{
  "experts_per_token": 8,
  "d_shared_expert": 64,
  "balance_loss": 0.00781,
  "lr_router": 0.000571,
  "norm_eps": 1e-05,
  "optimizer": "soap_variant",
  "lr": 0.00303,
  "train_tokens": 500400000,
  "steps": 7396,
  "dataset": "wikipedia_en"
}
Below are experts of layer 5 (counted from 0) of a mixture-of-experts language model. Rows are named router (the router's row for the expert) and show model dimensions 128-191. Each number is 128 + 24 x the weight over its row's rms, rounded and kept within 0 to 255. Numbers have three digits each.
After each expert's rows: "gets" lists some tokens that make up at least twice as much of what it gets as of all text; "comes after" lists some tokens at least twice as common just before its tokens as in all text. This comes from a sample of Wikipedia text that the model never trained on. Tokens count by the router's weight.

# expert 14
router:123095124124157142162151089090189051122112104142137140121164145126106159166103156155124151132114167105131167108095165153120161154162155123134085120098081148135172106146123162111110124131146139
gets: " ", " his", " their", " its", " this", " her"
comes after: " for", " |", " a", " in", " \"", " For"

# expert 43
router:128123118128154097170164170149110091151125124125121151114137159159085136115115126085083120129135154132120167126148146153173144133157127159120153141120154128129143141150095113154138097171109149
gets: " ", ".", " is", ":", " •", " —"
comes after: " |", " a", " (", ":", " is", "born"

# expert 38
router:136136095111151165140131157105144122144150115134139158156154150124168110121143160120114161120144073114137099121138131154143127116127139109146136172141133128165142148140113116148129180107140118
gets: ",", " and", " of", " was", " is", " The"
comes after: ",", ".", " It", " one", " which", " This"

# expert 7
router:151124112139131132150104118139081203110117086125130150104180122133134093130131130159124056141147124119114140176153120112102152075126141129121139103119115143056135097131126126145153155149099104
gets: " to", "-", "|", " was", " not", " on"
comes after: "-", "\n", " |\n", "|", " was", "\n\n"

# expert 46
router:097104144152132158136146106123124085112055120086125163109141165151082118143117136111168159087144156102136118174089146119127104166138154108132102134139146134196161156172119119125121102143124139
gets: " of", " for", " ", " a", " in", " over"
comes after: " |", " for", " was", " a", " \"", " over"

# expert 27
router:110141118080158114112157120129182124085105163149182105127116134108142150102127132146157127119126139152161130137157122130101130122126114080091127116190133147118171136182115182074120097122109119
gets: " a", " ", "0", " |", " the", "4"
comes after: " ", "201", "200", "202", " a", "–"

# expert 15
router:106126127146155145079130172155138162103097117100114147136122165137118114120125117118140137095144131106130116114098130136120109131130123145132121113141139143056120111155152168089121108116126155
gets: " the", " The", " his", "The", "=", "1"
comes after: " the", " his", "'s", " of", " its", " The"

# expert 28
router:110134136107097127132145112106112155119152117122122095192126134153107129106119129146120160091121115074130097113146086176193144166115154109127113116135119135090121116144128163109079133137105135
gets: " ", " a", "1", "2", " $", " one"
comes after: " ", " S", " over", " $", " than", " has"

# expert 1
router:107126113102094143191154142118153117147121121103149147156123148157116158151132141128148197128123126114170125127131134170098156140115097142103096095115073155125125128114150114151141159121155128
gets: " ", "-", ":", " a", " one", "1"
comes after: "\n", " |", ":", " is", "|", " was"

# expert 26
router:143139145132147071110137093160106134128173140110102121147145135168167106118117163143150169146105100176189106093148113136116128097108129119097134164130110112108170078161155098113111136101072182
gets: "–", " ", "201", ".\n\n", "200", "202"
comes after: " |", "3", "1", "4", "6", "2"

# expert 30
router:172112116152118139118131132115143098102133115083180116143134138136126111115148137127107117087136115115144151132169123160172138087138148176114133187152141112127105083140091158128104105164126147
gets: " in", " the", "|", " In", "In", "°"
comes after: " in", " |\n", " of", " de", " at", " In"

# expert 44
router:130103100143134065151130098122173138087151131145101124145124121131145174113149108133142160089138126122127105154123144140123163138112142185102142146115131122123105152141179134152116138097193091
gets: " the", " which", " The", "The", " that", "-"
comes after: " the", ".", " The", " |\n", " in", "The"

# expert 9
router:127120141104136147124143134156134142149147157094187083086118129154084136118147142132132163116132110152099136149114102146102107131103131158104129099089158115143118144127135147088121099179108140
gets: "-", "200", "201", "3", "9", "199"
comes after: " ", "\n", " the", "200", " in", "=="

# expert 59
router:165126192097109130071160116096161117140136076154141115101132155143171102110149169145144128114093113111132146104127138133142122109111160158156159125121118143104167121151128148153136155128091160
gets: "–", "201", "-", "199", "200", " of"
comes after: " ", "|", "==", "–", "\n", ".\n\n"

# expert 50
router:152114111134138117116158174091174107083140123062130126116119099151121162135123127113119164125125143130145123129140119180129096151135135168128102099178134108127111140068127163136141162155148162
gets: " the", " ", " in", " (", " The", "/"
comes after: " |", " of", " in", ".\n\n", " on", " from"

# expert 55
router:147134133162150141163112116126128146174109127119128151099159134157105139087126131128084113111115124092112114108168132168130070149102102131138138133148138087178126144095066151192145053101139151
gets: "1", "2", "3", ":", "0", "4"
comes after: " ", " (", "\n", " |\n", " is", "′"